From a checkpoint of a small mixture-of-experts model trained on Wikipedia: 64 experts in each of 9 layers, 299M tokens.
Below are experts of layer 5 (counted from 0) of a mixture-of-experts language model. Rows are named router (the router's row for the expert), gate (a neuron's input weights, with its number), up (a neuron's input weights, with its number) and show model dimensions 0-127. Each number is 128 + 24 x the weight over its row's rms, rounded and kept within 0 to 255. Numbers have three digits each.
Before each expert's rows: "mostly gets" lists some tokens that are sent to it at least half of the time; "gets" lists some tokens that make up at least twice as much of what it gets as of all text. This comes from a sample of Wikipedia text that the model never trained on. Tokens count by the router's weight.

# expert 13
mostly gets: " American", " National", " his", " British", " new", " final"
gets: " the", " a", " his", "s", " first", "th"
router:130122127122112103101111158134110146087141126119161139147105160089124099133110131127147127064170102137137137143143113128110137184120123137126085098095112150110127122155161133159110122138177106136136121170099085097165142136115103106175156151116130103138100151127161107107095155137119153126139116190129178115158134146109194137103079118149164130146145141128143137109134122116115135087119
gate0:143070128081127143133118124122136099152114076116151116129124143110100144129118106114149099115116150149130135109155119111164146167123117160116145124113082133096161155149158130142112126139132102176171052144112127119135110121085142151124159145092106141148149114134171134154132074096121164170118109118162133176171115142138175125148157129130117127137089125109149150152112163117108144132117
up0:124105106102133152118166137141136089117150116165116134121100135098090114176136105096179109111171170094124132111108085112155104145126122106092109125129141154109123150127092156131118119134146160156145130159118130134162125128146122145140130157128121099151130111145190161105109120095130112113115119137119096078191143130122180139138124123168134085158114086145110183129113098142108114156115

# expert 44
mostly gets: "sh", " s", "š", "sk", "sch", "č"
gets: "k", "z", " s", "j", "ak", "h"
router:136182122148104114124152149134094136136132142169191082120111157142141097177120105117125137149133144167106137114135078135104125165151129142121116121098126138069115114138149166136086180139158128110095129152100127098136160092129129102132168146157159119099077127103150107161132123142117170122107166139118123130123134137144129138110108136156119141138107127156166089127139167138120180133148
gate0:128173142113130091092128100117161104135097105162162134135138147115122079154153112107129099141127194165110079123152124110089147127090101156095114142128126154144101125144115102091125141144182163140109128151146169135127122084165129132137160124154131116142116155133145178106110094172091161145121135107133133122118127117152090151143113153123124150151125141141112141147150130177115164151162
up0:113153155099150111122109091134111108114133143137154109139073132106128068149110125146151115132109160130110142062144154120159145127171132130178092126068142110141124124101140111116116133088121162111115163090140088168168093090094148154109133165106132123118126161152120103137152139108109108102085138165122106084113120131134122130119107146121174132110108133147151103121086134135122120139158

# expert 35
mostly gets: " H", " W", " f", " w", " K", " h"
gets: " W", " F", " H", "0", " w", " K"
router:125203153142107099143120160145108154135131126135170092148144158074115082143126136105117128117183145155153145180130075115113129139116117131110102095118081106102136105130132141123114170118166119148114168141103149132151140105151090118121123133108144120081086129113170121130101119147112155147133123157121116142152120102115175116124136115132095120147115173113151124124175148098115153128158
gate0:169164116128070114158109144074126149132149121138103090146129107124166133131135132146115128114133153124120158157137155096121117140113166173127125115121162129105153099102134145148119141157144159114106108129128122148148135089148131163150141147089133144155143130136166116075145122141075124161157136154153146116165114132094145137122156128131116138136081159147104122177135120110119181054160
up0:117081082116123091137134117136124159108077158100128107115141126097154154153109124137157094088127120143121127117138126090146129201141131077113126130142126120106077096120119113127103175111116085106144131150146120136168130133113168119132146118149159169108126115145150097121125115153109113122134132133137091146125125141136154121120148127114115156129121163120135127189134147130201056111121

# expert 8
mostly gets: " v", "v", "qu", " rel", " adv", " Qu"
gets: "n", "c", "l", "v", " V", "m"
router:130211131142150109147167112124120126113136120188132135183112168142124105160162111119111132098159144139095152131148123143108140159113123126088134088135084116077128119084137119156125119148138103113088118130143143109124137083131121108120158120147132101128106116094140084121101143123094113156068181133114130149137113153134155152102104103129133129151152147138179125120141120123083131133144
gate0:168162142124156063157133150137134130159166156149156178142129122122140125151133090098160117122150143125129125139138104129134127163125119079098135118121108118136156146126152106122115137149117156105118117131153142124139148111141153123145145109102159172133103168107113141157122093168070094159083146170191159155139099126103100096102131110089133098148141127105147157148160156126133121154126
up0:145077173163104146120143127169123120151075070133117132124137128168146120122108141095194125121127159135111141115124119086134152127120114129160118139125121130152150128159121134157110140112107140107145128086097083158166155130122129119154175135090122156131161134174091135111149149139135132152155182161114113134151130141124101129142155099162132150120089130126129079123112122177135145114170

# expert 30
mostly gets: "\",", "\".", ".\"", " million", "%)", " where"
gets: ",", ".", ")", "\"", "),", "\","
router:073138102126105123143124124136097140097122109152139114115091199109115140151149098110107162119144116173160121103144109138119140134073113134099128092065129134104130130110115156141119145173112110123099110120102112133131139106096091101151150144088147092102093148116143123115119117125140153175135123150098114117131118139138141140101085102154143084176157169158147083135157146122137113141112
gate0:141142148096140103134104139179153134136161127126128141159104127150096136130150157101137145076129129094133143150079118152094130105085115114126123115125139166129213114114098189090164140136108186138128160146146131134106118122137137091148120117155131111096116084148127110123109151077128152111082124126134147095155103120113119119160133108140148110136143150151178097123162127121112119118117
up0:141141114138136090091161124129090095131104122123120194129110134155140136149162109137050120112124084134133094175117113151115137114143160132158124141136125121137127164132169115082140124135115126156125138135115100130189086120094069114132144132142125150151124090163148163139139156099135147141125106138149101131149155098117116171103150134155114154112124054112133116152132148134120112133136

# expert 26
mostly gets: " st", " c", " comp", " ch", " res", " sc"
gets: " P", " c", " p", " C", " f", " st"
router:142194172150105098137148130126139160126135094136143095129125129102142046141128112108118152140140085131124109114163117124088108138109130102130128045131116132121127155135116130168080124143133089173097135127119088128125134114146106111140137129125134068148116156112156107131116106170128136129135146133117115144107151153096149149087109141162108161159139159156137098105162138110137129131110
gate0:159184137146147122134123170121143149145126114094156121147084114090100083106126143139119154129091139117133084122124159079115104132106120106136156126092109163100131121121126090123079089150143126140086146101107141135143166098144108140142160093132124113124159161131114169130157144132119104090165138120147101106165138160077113155112112136144151123118162122108103110116130182138157157097132
up0:109105150125102121161148143105162105160130165132179173108121174162161094163125092121125140118122132159124114092142107112154117125133141094166087096124078158089181140143161151117130078182149118154106104111142124130168109110101111141123093134143136158119148140140132148148135143093091144140137132120111121122128103127083104089151130125122142118136130108140131163093127157086157135106143

# expert 24
mostly gets: " K", " C", " U", " N", " M", " P"
gets: " M", " B", " S", " K", " C", " N"
router:123192139156105131169135145125108146146123109125157103143122174125103101137122120114105143084149123115133112138162097114120094164093137141132094115112091121079118091146108133146122175121173105122113140161105115144169134135155119105158159131145129099108105135104154088156126123122116144153113125145102118141169141129079181133134122069131091127145140158148133089128166152131087119124168
gate0:130138149183141088126110140134086143136134109137101118126126159118145100107142136100081115084150138119093132153105110108139108143109119120145114095127133120127165136170141076157145089125118159143128122098106120165147116140178174090148182106138124135174117141109124089153081146090100150154126116128112159086126062123139154112149107151137134103114129133167122117137115109151137157117154
up0:131101117138103114160106128113190124152121048096145133156083143117134114128173057117118153109136128139134114117163112080101119144131146178125137138149134126140097109077129121110103148136102161096157135142108123144119130074128114116149115143124123132135165138098066131127121128119120136140146134149122117127143164137073153137181129152129123122119114148143149100172123124103117148149162

# expert 41
mostly gets: " is", " was", " are", " had", " have", " has"
gets: " of", " and", " with", " to", " for", " was"
router:136123156118144139132178113120093137142157096141150109155124145111116132147142111103121143113134114163153117127129088086109108142123122145087135081125131155101074097146106144137066149136132121131093134117092123093114178082120081106156172132135089120098107136153149115115134137116126128142101152189122143128129149126125140103106097111156127139157134147153139114112202126116137129072149
gate0:144076160120104124123078127089188179139117114189119144121092133112110077099123097145158131098116129129157130100163139121134096103109139153096105122131111154129165131138146128093169128138113148104133137151140142146142157110178157113112093098093120166142127108108154157085125157121124120166143117129133116134127133149110142113118152144164146123126130111143164130159127144067125118108092
up0:138074111132176094128111122099115096122135093092112099112103100095076077178104116089153133105136138171104130113129112133135173108119184095157134156117117119139111110127109136153114127125094154133102125163142178114136123171132107148125113162108154138146093156102116101125113094131148113084144144127150098140146114165133110110158116142121194151111123137118139120120140141145149137111130

# expert 27
mostly gets: " •", "|", ");", "=", " ;", "',"
gets: "-", " |", "|", ":", ";", ","
router:102131123099083097139148145117092122106160119165165124156130148125086122164126111087112150104156102129128090131138118141108140136130104138098131101125098122109104084109088129148128144139144088173095136146119130121123187056142101135171163124157117106137103127139138072134122116117149127146113103143114168135153139168079134121116109125163124149132167172113146121134149142147106135122169
gate0:160136127106113139080157118126120143109130141125133144151118178135136153123150105159138143115108082148129141139129125142131159132105152127113168134136164136139115110145135123132132134179148127138164096146108142078109142068061181107073143152153114146171143155126140145127126127176128136116148105110126140156145113187086140129114109162123155132125136189180135165153111126130117126119123
up0:131108138154184118157158149161147128110183146080145117156117170125136120143111109100120111131128156135140115124143083122139164120175134165110122159152135140140108125117145123134132170095123103106141137118132148089134132163101093100129158165147110152183111157118115171125134118103138098136156134131148174116165087099102150160127146110173143135071109141103150126093128109134117122160155

# expert 53
mostly gets: " January", " March", " October", " August", " April", " November"
gets: "9", " in", ",", "0", " ", "8"
router:112167118144111092099141125101116160117130106165179087120127176099074097145161133139142127131180084161127143132163143145120118129105138160136138106101123114084080151139153179170112131172117111138138166136139139123141126136129142142108154156133148126104114142131135118145110178119105128155125142136123161128121110132120170093076093096137129155132119135104158107115169166137123139137171
gate0:139123155125162155110117112069151156121106174127134127117135154139093086115149124126114109087132141167129162094128100159130094098139144155143108155092172121079113147099122136145120156118152126098123103153119151108112113154153116134139128129178144120123114132088128111126108111112138098126132142105193153105184068102106148111137081125150146100110116114115124116148147116112083146161151
up0:130092126098143076109136088118127104135132132110161133103131157104131119142135121149189162098145122163145115115116127118147139129109100148124095166124077124104127165101187145104107104172141133128107111137172140116163159123114083162121141130146168146138135104184100111136124119129111124134146137127133130109130121138140102142108103083156140126175091129093177134127115141130115060126156

# expert 62
mostly gets: " its", " such", "The", " These", " This", " Website"
gets: "\n", " the", " The", "-", "The", "=="
router:121152119139110115098162147144101144138096128137151105148102151098098117139147149115132120093179108111144123149122124138119115175136109090119148085126110116100120149154130136187128172140131125132115117122120137124200161124145101130167186133155101142084096137124156079141095106132137132146138112120148137136146132158103137097069097154156125120150134177166157112111176141138110130114146
gate0:121163118153140161129109143135150149120125131128186116104119142158158148135163144134145106104169157159119088111142111168141128152120096089134149124117124123118107160159171126110122133075155128085138139148134173185089187107129129121141148102099123136120159171106110110121087156108108111133147117128171168198114117133094144126149136102140127125132111113105149104138134130123108117107092
up0:127113126194129123088122119133154093133125162121091127163111146119092127152103105139122131083093127084117159103162105123122141136076137179126112125118114122099152107143095121123122120130141174061164163154157091135139130121159094160180160103140084134139150102122151134151093127186132118088121141140111125097110116151147153137139125108109114100150126139142152124122113154152142133133130

# expert 34
mostly gets: " P", " H", " T", " N", " G", " C"
gets: " S", " P", " D", " C", " L", " M"
router:123167132133124143134136139116121146150125117137157124151126163132117075140103115126094150077156099125134128142159093124105101161097123149145121086110084106101142122109119144172117163108150111135090144136112098131140123094166119120176147139158144082102083109107148093153119147131134132107089136149111096164140129135101170140121126088142084124177132154132136076120160126108091151127171
gate0:146156110118157143137124112142133121152130140119128130122110137125141084111167161118119111104125073100132160140146138090145120108095151183128122152095111127191160147139102149131114184138112148122097093140107104100133109079156095140130145138111129123124144133130113163107144128085111108105162141123087142107090114178130104101144145126123118153100187171109111099118125138130142157090079
up0:110129114104110152130126122101142125121129141148126145175130167083122090131139129146101103116130118142114154121138120120120142087116092126146159101143113142105118180157133114121116176115113122119143122170127141143159131109118169111129138129157105121143084111130151168087137149135104041127153070109131131130159134139133098108154168132165098100176154081174139116125140147100145156162141

# expert 56
mostly gets: " the", " The", " a", " his", " an", "The"
gets: " the", " a", " The", " an", " his", "s"
router:121110167113153112135147128148129156122122111135162128119130161100120083162143139116112152076162120107093140119132111118115113190107101149110134104101127155103133110154137138152143144134163084153134103147121101106174174125121097122181166155104143118111084173115174096110126140154132129128149101168127173116154114147113151128085088096158165117143129153146133108125157126133093111142127
gate0:167158147137172111161139110106170186102137077177167146135117146134094111127087089168121117119148137112132130149124134091104094126127120121142122177127152134141140144108165113120094115135136115124123165103115116099130123109101146153097140122113114157145108133147178175157142163112164161123135124106130137163110159153127124151157178091158147120127096144135115095117167143127119119139086
up0:095079130138139096155116132118106107131139132124182142141149167087099106107091113142126141100162142090123117156142124103142113156147123154121074085107129119107124133109142148105126161123147102132120150141124123132139113119176128154111126152102165170147108090133157170121106132144173119136127103135175134128094129156112084126126123161122170124173162074169140109133125143108108100106086

# expert 57
mostly gets: "son", "ford", "na", " George", " James", " Peter"
gets: "a", "en", "o", "i", "on", "an"
router:128150120146118116123135166087120169088111119129156104139083156136124135143124096093143116133153139151141090133113123118112123139125141127114085131076123180044111097134138159120134153164154082147135101130131126083135120112111123113146160152147136119111123153141121092120095136138127172125104132125136189140122127142117141123112099142163153159187171137132154127123157161145082115111149
gate0:127129119118113082135137156150135122139099130091139184131155108135153116155090123182110092100127154135122144126113108091108119114111107159156085094176177150109126123069130155096116177089137165144103116156148143149109137079108110139133111143114124112120110131150085127124129152124085140111106144167145144092124100122138115083132113113091122175144133128111135172111130144142132151103122
up0:094134143143131146101138135137112133113142151066140059146169118122128086152123156119126119108116115138105139147118125121105149136093142128095116133111098166124176143125144131116122131132088111139173091128120109153139136156148109106157142079123147111139090115078118133140158123136076144120156097128150134137127124116080074155095138171131191102150085138132144134139126154090153150113126

# expert 38
mostly gets: "″", "==", " \"", "\n", " US", " Mc"
gets: "\n", "==", "===", " \"", "°", "S"
router:130164140158121117113149130110115144153116141175135112148094171089071108139124148120132117120172117153159089176116121142135104178091131124114144076117090117100108134137120118164127170131174137130134117121109118108160130140148107107127151133159114129108093137145164133123113127124133176187131112122137133155120150174079136142120121112137107139148139185159140083119168141140117089130147
gate0:167108098124127192102093164146154172089159152096134143129113131126109109108116124113122128098132132090144131136131129194137141137076148163100143113098107118149112129151118111131136096179157134106112144112149122112135164133153142121135157149126168105177110110155126128087132117124102145155157157144156137120101130121165144132140126132103078053123160134117127136125104131132131096080131
up0:155086110124125129135110110144094159137148146102118148090088134095152102123160129103131143138084139092124173106151090122110164126108090117093116117123123104102165157156097107115141141177140127181124148156120094114127122119169165124151120110143113128179097144093158135101157103109121145122167133136174127104175140143121088130112084094112120121141128088078113125135135104127147142127117

# expert 39
mostly gets: " bar", "omet", " Born", " car", "ac", "et"
gets: "0", "2", "3", "4", "8", "5"
router:137157139150140133161119143113118160120132129152175135200126136084096090160110153132106147108146077134172122161161129158143112151105141126115124110081134124093106154110103136121096147147083114156133136136142116094112143129122084096141148151103164079140131164130181107132086146127126152118110140138093146162120141123118114092132126112177125126117156126145179124141163143097130117118125
gate0:155099152117096094119107148096129135104111148139154109154127097087116080094149169158090153108145147128133109139105149129141090130100108157123119163116146141121081166109147116152113125143076120108149118132124140131125110107137121142156119142110143139109162090117138150126066119132131148152112171156154093135175124128122139130076121135123126113138134116125136123174161108117114033122135
up0:091110102151134125115141134177095132133120168116113133091129129136170135137107123125143117123142120106163141134145155108141128182174135162135106142088079133113126151109118097178083118115141143128121144128104135168135132100144158139093116134100133188167128118129095107084130146152124110114117112173152065168180112109114111186157107132126126123122135128125100140117157153143130097103110

# expert 61
mostly gets: " ==", " ===", "\".", ".\"", "|---|---|---|---|---|", "|---|---|---|---"
gets: ".", " |", "==", ").", " =", ";"
router:146146143114096130138142138138095131121124110138151125135096150077116140157143093134117155136136103149109141122149131144103161131073140126094078079109103113141102133122081140181104185117139103115092127122085111107131125112089101102144150136143162112107099140078160124132119130113104153158101125138135146160115147131071134149096105106151159112145144135158167102109158168122097136131163
gate0:161148120091078148167099065140089100128114128170122133113095158108123077133092178129128107102137130100125150100131111150135167116080098116138132141130144122137129150113141156145101140146127140118115108116121152095152119126136132105145163141166101148112167146087134133154121129130079134119098138114160116141099161136079142123100148114140135107161125092157130143107139124148098076102173
up0:165156122118135112087144093166117117139122106133100170142140099120087149117158099120123131159084152141119101134129153129132105171132146157142127089125122093123069100115110122119130175094110108179122147102093134090143107136146166129103138120114139138165095145123153095177140112135129155136124131128176123118145154113127092136121096125106125107049152124091149140173134119114133140113142

# expert 48
mostly gets: " was", " is", " had", " who", " have", " has"
gets: " and", " was", " is", " to", " he", " a"
router:136136165141124111167183123140107139108137092143164124151069121093116138149155126110111157132141119175120124117116108103113113146143155159103092086129126129091113125120150155120116138177163118148092120113109121126145156085097086116146140146116114128112095168121158094111148144103144154147104156188146152118117135163134139132129135102167129138136121162166129127122214130111141137141136
gate0:126096111135142168142142136120093157121113133179130123134104119113119109108093176089109108148114116119136104164158117114134140142138151161140168122164103149108154148142177150144125087120153099089149137141127140132135061174102133200123115111142150096136150156120117115113105116092152180137140089124153097125145084132129164136132120135139122141115113092150138141154148132111158155086109
up0:174132147164099119098144100115130158154151094112130140137109132116126084151128126159149117097126121135143150123191154140146155121114139173128115177139127114120152129154117122116148110107110130101164133140146117063117125120123179111103097128152087113107105126160127148088161139091096142072173165150144096115113123073122137117115159142092152097126101153133128136151153140159101121117139

# expert 32
mostly gets: "\n", " \"", "===", " (\"", ")===", " information"
gets: "\n", "-", " \"", "==", "===", " ("
router:136152119204108130125149140118120129165147134155144094128088175117117099164123132116136127092161114131139112124152129149105089121077114128096107077112119133133122122131112128140132160128168136121083124128132118122136146123139119114150156122139142110110106160137110103122122130122130197177137121134104186126155133161124117106086125126138101145147144189165187108096158158107139129106164
gate0:135106164112133113138136121087133090115114099153129159104166144146099124146134158137165138082150085130080160122127091159128088169096141098154135105133133143105119117118118096140153125166122123107086141124134137114113086092149079128086167130138160161168096147125108143157110150130110133094134116114067191154117107119137104115084100126115119151107126137139138115099119143105123114117129
up0:169142115089138133128173107098121135144130111102135156089143143115121162142109116135154131125115125109104099090135148122112120120094162163157143134107135138109108110165099138154052095159087096159138107148160135109137159100131155130059124106142098168123139131165063120123090124158134137133116122124117183147143139113118151139141112143092129109120146120114112116143141145121090108173142

# expert 14
mostly gets: " in", " for", " into", " from", " during", " to"
gets: " in", " of", " to", " for", " and", " by"
router:132147163115137131138158120140116147122121100154147098129122177101096130168145103118125145133164095161155098108145132099096123128112134140100150046094136128110069123164113157159076141135133130128113133130103140097162159096124143118135159127147127105088104183155118117134082149079125130156101158169120133122124153114118106123116091108140119130148147148119145098131171147130124136088130
gate0:144120115168106087161110109164101094134153108151141144142131143115084112085159161124103126117150178113116072134118155142100127103161120126125141148128097132113112165140174140130115113119143165086137126112168136116148128117129178132088130141125066095167172146133168138152119150103125115137088129146167133141104133142100166137118167136141143125140121130132095116102077147106157146114117
up0:138101123142087100150153114162118103135089145115112131142101118114124120132112141114097139161137158105108143112126115095160121138175133138109083109167120145127132140147152184138145126135081122146131109156115160140157112159171148161116111104147143096147132115135097120098115138152133102160113134176134073103098160156117135144059149124148114129098150119103127114194152133099166102105115

# expert 16
mostly gets: " well", " High", " long", " power", " high", " air"
gets: "0", " over", " well", " high", "y", "ly"
router:149140148180126159103101113118112142102147114183176102118091162083130098144138135136134148044135086141114124131151149115131132168124091154106098120129120125098130130109122152142070167135115114138112168144152113127137159116149103125128136146116134129100099181158158123108139135136129197122146115120137137113125104150124149145117127132156109145162152145149167120085148142134129156106156
gate0:119082174160148132109153126117138135134130148119122142123083149168129097102141106149147115103165113116178128171133130099116125148119122135122116162152111117115128120106143119111102079115147138104132116140161109122142170100148130140095145138141137137130141171176140122133112153133190118111097136117155119124096135095123123160118140105158120069107127177123152108130197163081099125087160
up0:142136070133152071163111189116159112139137108057127127085172130115115160144107116150160131122186143145101162137139092118164127130160144111107163109125109137152143150138121104098108126156155128132166126106127108146139127112134145125129127089099125138149127147107110159087149141112116119165146079131106117126103134169096147126142120129148116126161146149125114099103109143153140086120085

# expert 55
mostly gets: " |", "|---|---|---|---|---|", "|---|---|---|", "|---|---|---|---|---|---|", "|---|---|---|---|", "|---|---|---|---"
gets: " |", "|", ";", "|---|---|---|---|---|", "|---|---|---|---|---|---|", "|---|---|---|---|"
router:122154145128144139128117171126069153154101110156171161157110142061135121160092090104089149125174132143119119121154130154087153130101145140126133068111088140104092124111137143137110191139137092127103108112094107118149147095120135109154130188135137114108107132091137127148109113121104150145129100158139152116136137157118158124127110126134128133131158125136168106122159171130122130142167
gate0:160179147148085116100145170126133150134119099143095140175124128119102125105153097108166155156130154139113148144120110108171122078124106121118120056198117104113115109123157138173140113124160123106158106182119116136135161126098148107097113151139122119112122120120097151136117116125144150129145083169119143162113094151139121123168135111129146115129136136158174140155121151091128128151130
up0:126115126168137114099140100176151130114130106097122189124125136080129113139176119110154119125103136159148172137154132140107105131131121121106103132084182103081155167102152119112130093119120117088114153102116116138142085132138135141123134176129097106105136109140097149134113142092107134129133085125085095122114129194094099161172127116099132139145128171140138108155110151115143149136129

# expert 18
mostly gets: " which", " but", " that", " who", " where", " there"
gets: ",", " that", " which", ".", " as", " but"
router:117159128145135137120165114137114123079097112126158099101104176116096118138146121135142153113136133167174138120136125127106126135108117127111109091081122136089105127131120166161110141172164146147139146086151116153167177111119105113120145186098132144109102138134132122165125152114144141141124152202109148110133126142122132141109097120185116146121134154138122092116169161152069125147145
gate0:109131139105156145171132125131098096095140099134128179143119128105107124129162096159161159144125142123145120149070081162160099104155126164107114167142135128117114140095148126117097134142133142111105138115105122102099121080141107117107151154101102117181099091137127134161116121178097147160131084176131145166149145126104123101099175143153103130124114089135139164115118119138150115136106
up0:134095193152143123153130139126134099148129129156130199158117090072104124144154146118137113113136155120091095125133163135145118140132126150146105099097109169097149108100141108110112130133159117105112172140086172137148095104109144156144134123125105093165130124154107120137099131144122096106092142093060132128110077116114141132095122146105129103120144124144087158124138148116094109143136

# expert 10
mostly gets: " New", " West", " North", " South", " north", " within"
gets: " of", " in", " New", ",", " for", " to"
router:150132143131152132106146152123089170110131131148139101128115154119108117157123116099095131115163080156137132133154117098147143156117123160107129086089129129116072144171078168154087149111145109129110144159109141095160175117142105105154117136115125066137104138155137086148111128100154161151118117155138151116152138136078122151105124106130119113138167134090162079145144129116114158112154
gate0:162160100099104128151165128098105171134100159165141136143099143167107141153118110109172187099097086143108146138146120135132154139122182127165110103143137135112141143126118107132102116101126140151133154137138137126148113106162162121120154156121111129112190144156084135157102147162134090064155156137148096152119102140101115173117092127110138105108149130129144122144144126109124161110141
up0:141128115103120103135112137134127123185176147106127106148096167065130127165150142159158121078137133126164146110136118162128132112114169146171130118150159137077122138154109116097143168145124177118136138142150143071106111122141145138120162105147116158166126114111147106142169117116110126087171126095126150113123136144165109165105150097119124133148106125116142090133144078111106114094131

# expert 0
mostly gets: "ina", "ia", "ino", "ara", "ica", "ani"
gets: ")", "a", "i", "o", "ia", "e"
router:132137102147125098154149160116105162090097101142137112142055156145115146148120126094139118106126147138131083142121126119113167160110157121117102126075104171062119095128147174129129154160141091140131119106134128116139119140131104114169164154167112098123119153128130100100099136155118134128126147139142159130132142123125153137134072138150122137180167160148167131105134177142133097124134
gate0:149120181095133098144121131118126116147128109110144118092109161130142094138103122147154164131143157095139102104138114096144116097138137170088149160127142129071119155144150120154144107177091136069097136111099154131118134113096133140160158095159107121159102114158115143138134160069147129121123133125134120183082145150157094136155139122129138097105123146107132114141163154107100117101161
up0:123152125105144118112132099128141129133132103101174133133106155095141154165114140107106116160152123144072106146127121163119126142141148160118120147158158119160101124119151150131153135140165186140141127140099101115146139095121137121136124090119157163142120158140128111137121101157135135135126137100122124112186136097098104087203159134138116068143107180124137175153139168095092120154107

# expert 15
mostly gets: " |", "|---|---|---|", "|---|---|", "|", "|---|---|---|---|", "\n"
gets: " |", "\n", "|", ";", " /", "|---|---|---|---|"
router:122140160135108143156129177122077134152117115164155142152095142079111120171104112111119174107162138140115131096168123159098137136095119156127133075086100159104109121111115126132107181133136127149104133108126105114128131099116126104155144173140127125095117138115122106131103126108120154145117121154137160140156141166123169100124122132142130151134136126144202123115177187118137114132177
gate0:124089140130113130103177144146116153125103122155129109106104140099112137108130113126115103106180158138085165115160126145110113059159145148106142156116129092122114162154149140097085188126124110149108099117146119133092101097080159131139176113131100120103126113128141092125082130124122124136114137187156133117159124113109097136122144080120117124137143144134106138144118091110139132070126
up0:140137103118109108129134174132172103095139168127141156156113100107151109105169149152120148102149133099136127119094133127131174093151135175154109149134149143135151166140151134179164140128111142136152168104124094109160107128102154171130129133120149148116142115064145128102154120093141130130078141127140100143096130128121156125113172149120095100120167090144126163091151182122116138122149

# expert 29
mostly gets: " •", " Preceded", "=", " Succeeded", " Coordinates", " Website"
gets: "-", "|", ":", "=", " •", " Born"
router:113155125131092107120130127095111140084131098137178105122131130112073132133116131095096138082128115110162100128121138141108151166167132124115131104125117153125108101101099149169111159130130107148100141129128123117130179075133093141184138132152111131126112125129161083143089125106144105131103116129115132130139132171066142114095118129170119144123146174144138115112155142107112160105199
gate0:146140122157139111158157095081095164084170143123111094105137121088145122154152178104101159104118092126118111119117127112116151160136110117119118132173120130141153078080136146129083153137153161140127134161063107102098150105170102117127125115114126138115122161089083138141114116132131109131120149126129137138151131166076142137102160165156131108154141144128163139151146110154133120107151
up0:151112161125123143112137141086127071083125125093135106162114126146080113161151120111100035112111149079105128108107110157111115110145117153132160103096164090126095163147116114116156140115142118145140155171091110122156133167114105085101132139110134136135142159113175118110148152111132115123140150156144142084127132120150128111108143134102134135155101117128121131109109154149147157117168

# expert 33
mostly gets: "ts", "ings", "ters", "ics", "ities", "ions"
gets: "s", "ers", "es", "%", "ors", "ings"
router:123147144121109110119146154084093123103114108104138113114085150122112099128134088093137130117158110122156103140161110156137114136078138128106143121118094160115140097118158182142072157124158109092121128118094165119138105124131132101135199150144123125125095135105164077084129124128107162166122107138130109135116150114114133108144137137179146118162150151128151107084171169138123106132148
gate0:146159140091122122162131160112133127119136194146116113199112131093159118143148143116113112117097172130143057101131145142123106144101125109113136134158125112132125104132160135108130118122141125136113121113126140170115089104152081107118162146128118121100144131143124139121116134135108112162087121087172134141113138144148136164132154146149196165123119128155156080137159081125092113165148
up0:151116107148148097112134090128105091134106102087104201130151115141122109155145130163135168083112188133127159113104126158176135148082127140137129087121116107115148145158102130147095130117154161137162095108126094120143110153118151134132144124123134166200111073137099093113105122129134161120123140125117125117145121153105150118155143137128109126142140118129112153106165129148088113176132

# expert 23
mostly gets: " Tom", "ö", "í", " Hong", "ó", " Wat"
gets: "'", "ag", "é", "ang", "og", "aw"
router:094172136173114096152143149146096159126141109177171082102098124108077124155093104060115146094138108101123137133132158132135123164130105156089097094124144115118093119106115125141126122125128098132129147131097119114141127118150138100153127161094122146101086169098154138103148146113108175165141099118132115103117133124118149112096103124138136137162158139122131104155152165147102102136163
gate0:155143125100124088148098157156115104134107152080104123133151146125084120125109135145162160097162135141094086137144097125115179157113151128143117115141117092157115098104129117113149131176145132095147118172118144127111094140118110167154118142107159107143111130128092151145137155116123147139151072127111106167140168141137127154129124167079136149104167146159155182139160159153150112136119
up0:105132143111142135144116083139154115153130167135136153118136125119176166132107146136089110112124106148092155104126150093098102086110133165137181114120133127105134144138140114128087174097122123113116094127113130100124109123142184094125064128170152120119130128145105137084073105135138103162128139147123176120125121092158110120134160136125156096115141107107162069122157145117135161149131